Experts of a small language model: a variant of Adam for the experts.
Below are experts of layer 4 (counted from 0) of a mixture-of-experts language model. Rows are named router (the router's row for the expert), gate (a neuron's input weights, with its number), up (a neuron's input weights, with its number) and show model dimensions 256-383. Each number is 128 + 24 x the weight over its row's rms, rounded and kept within 0 to 255.
Before each expert's rows: a language model's description of what the expert responds to; "comes after" lists some tokens at least twice as common just before its tokens as in all text. This comes from a sample of Wikipedia text that the model never trained on. Tokens count by the router's weight.

# expert 35
Description: Line breaks ending list items and table rows, and the == or === marks closing section headings, such as "==H==".
comes after: "\n", " |", " ==", " =", "===", "=="
router [116 109 125 136 132 144 119 119 110 108 127 130  90 143 133 100  97  94 114 126 161  53 135 171 131 158 136 144 114 100 158 116 116 143 121 150 145 142 129 131 127 133 118 165  85 133  98 112 129 150 139 123 154 150 123 106 102 142 125  63  72 168 120 132 129 103  73 142 125 102 142 119 136 173 122 119 130 133 149 115 149 132  97 156 136 135 124 152 138 159 125 165 121 141  88 139 148 132 123 134 136 158 134 155  88 116 142 138 122 103 135 149 137 122  78 128 108 141 142 108 147 137 149 105 127 138 121  97]
gate1 [105 101 134 186 121 136 110 124 137 166 116 160 148 121 143 134 133 109 114 111 149 106 141 113 179  99 125  86 138  98 191 137 110 114 133 167 181 123 156  97 147 101 132 119 128 106 128  97 147 124 136 153 128  94  66 111 132  78 105 137 167 113 124 128 140 163 182 120 137 151 109  82 130 133 101  68 143 105 129 105  93 108 103 113 128 128 108 123 139 129 130 172 169  92 128 134 105 131 128 141 140 137 156 105 121 137 117 154 122 159 117 108 117 135 106 169 121 146 115 111 145  85  96 111 129 109 123 135]
up1 [ 96 134 146 140 112 130 129 110 149 144 102 155 168 147 145 143 131 133 120  87 146 111 138 126 139 138 122 129 128 117 140 117 133 138 159 151 161 173 147 122 107 103 112 132 116 141 149  79 172 119 113 138 141 133 120  94 135  95 145 176 192 132 123 145 120 125 172 133 140 158 121 132 143 114  70 123 159 120 117 128 129 110  64 129 185 163 139 129 138 107 128 127 117 129 101 100 174 154 130 136 118 130 122  97 105 112 124 155 105 145  94 121  92  93 129 148 126 133 165 128 122  59 147 110 108 107 136 151]

# expert 46
Description: Capitalized words inside song, album and film titles and proper names, such as New, South, Black, Do, Come, Song.
comes after: " the", " The", "-", ":", "|", "'s"
router [101 144 142 106 117  98 132 118 103 150 110 100  92 147 167  95 136 110 130 104 144 130 131 117 142 173 181  92 150 113 193 134 149 121 138 165 133 142 134 166 157 143 131 138 106 160 138 115 127 131 102 139 109 143 144 132 119  71 143 116 120 174 141 151 120 132 148 157 147 101  99 103 144 137 149 104 142 126 133 140 167 118 123 121 130 137 173 132 116  97 109 148 144 118 155 113 105 153 140 109 119 135 108 168 141 131 129 153  98 121 104 127 162 115 119 156  83  90 111 158 106 110 115 120 120 135 119 130]
gate2 [147  86  80  96  95 168 100 134 134 153 107 170 154 189 138 169  94 126 105 144 123 105 172 135 118 126 138 148 138 154  81 107 126  96 116 146 121 123 150 139 133 139 119 122 161 112 116 159 139 132 184 147 114 115  94 127 126  96 145  97 110 108 137  94 108 146  85 106 121 136 135  93 131 128 135 134 138 147 118 159 129 157 102 128 131 123  98  85 168 131 119 130 140  83 117 117 157 116 146 123 120 144 141 117 126 131 104 157 114 123  97 112 152 163 143  96 123 119 107 119 151 148  95 165 146 130 101 121]
up2 [111  90  89  99  83 129  98 173  87 146 109 136 150 151 177 149 117 131 140 106 135 125 147 135 120 147 164 109 140 157 150 141 120 122 116 114 133 115 103  98 122 133 136 149 131 119 155 141 139  98 157 122  78  88 121 105 143  71 183 103  93 130 154 150 119 144  96 112 146 154  75 122 115 170 109 188 108 135 134 126 133 129 117  93 119 132  94  95 122 137 149 138 137 118 111 126 135  91 113  89 118 141 132 126 128 104 147 170 125 133 134 131 147 151 147 133  87 142 117 122 123 160  86 148 162 107  76 149]

# expert 12
Description: First token of proper names or titles, often after a pipe or "by", such as Robert, "The, San, Location.
comes after: " |", "-", "|", " by", "=", ":"
router [120  85 113  94 141 105 142 107 143 123 124 101 108 132 169  68 111 105 131 133 144 112 129 113 131 112 108 111 117 116 169 179 119 136 143 130 133 119 114 171 108 117 124 120 131 124 102 133 124 162  86 118 111 144 155 145 132 125 126 119 103 168 125 142  97 121 121 117 149 143 128  91 159 106 162 124 125 170 102 170 148 144 127 134 154 143 154 151 148 121 110 106 120 102 132 119  89 121 167 107 107 140 140 153  92 149 149 160 146 142 135  85 124 121 125 137  65  87 128 112 147 103 124  81 136 109 103 139]
gate2 [154 132 106 126 105 122 149 135 135 114 134 141 139 124  64 118 137 119 139 122 112  74 134 133 128 151 137 108 130  89 140  98 113 131 113  88 154 149 134 153 122 140 114 141  98 132 135 127 141 161 146 123 122 115 133  91 134 124 137 152 108 126  90 129 102 128 112  78 176 122 114 153 156 130 116 114  86 116 103  89 151 165 133 151 147 125 156 148 176 156 131 155 129 151 124 101 141 103 129 193 127 119 143 120 154 127 121 143 142 115  91 108  88 106 109 122 128 123 128 113 140  93 133 128 123 112 157 114]
up2 [112 119 147 158 149 136 134 103 135 145 128 127 106 114 151 121 160 147 117 135 143 158 110 141 131 108 137 168 129 145  76 148 127 129 150 175 114 109 121 117 127 109 129 112 163 111 124 102  75  91 127 145 133 143 111 138 116 138 102 131 147 145 165 149 146 116 174 178 122 135 129 132 129 122 140 121 105 135 134 129 103  69 128  64 106 122 118 142  75 124  95 117 133 110 169 147 113 125 124 112 151 131 146 112 138 108 124 126 102 130 128 114 162 132 110 112 138 148  97 122 120 149 121 138 144 140 121 167]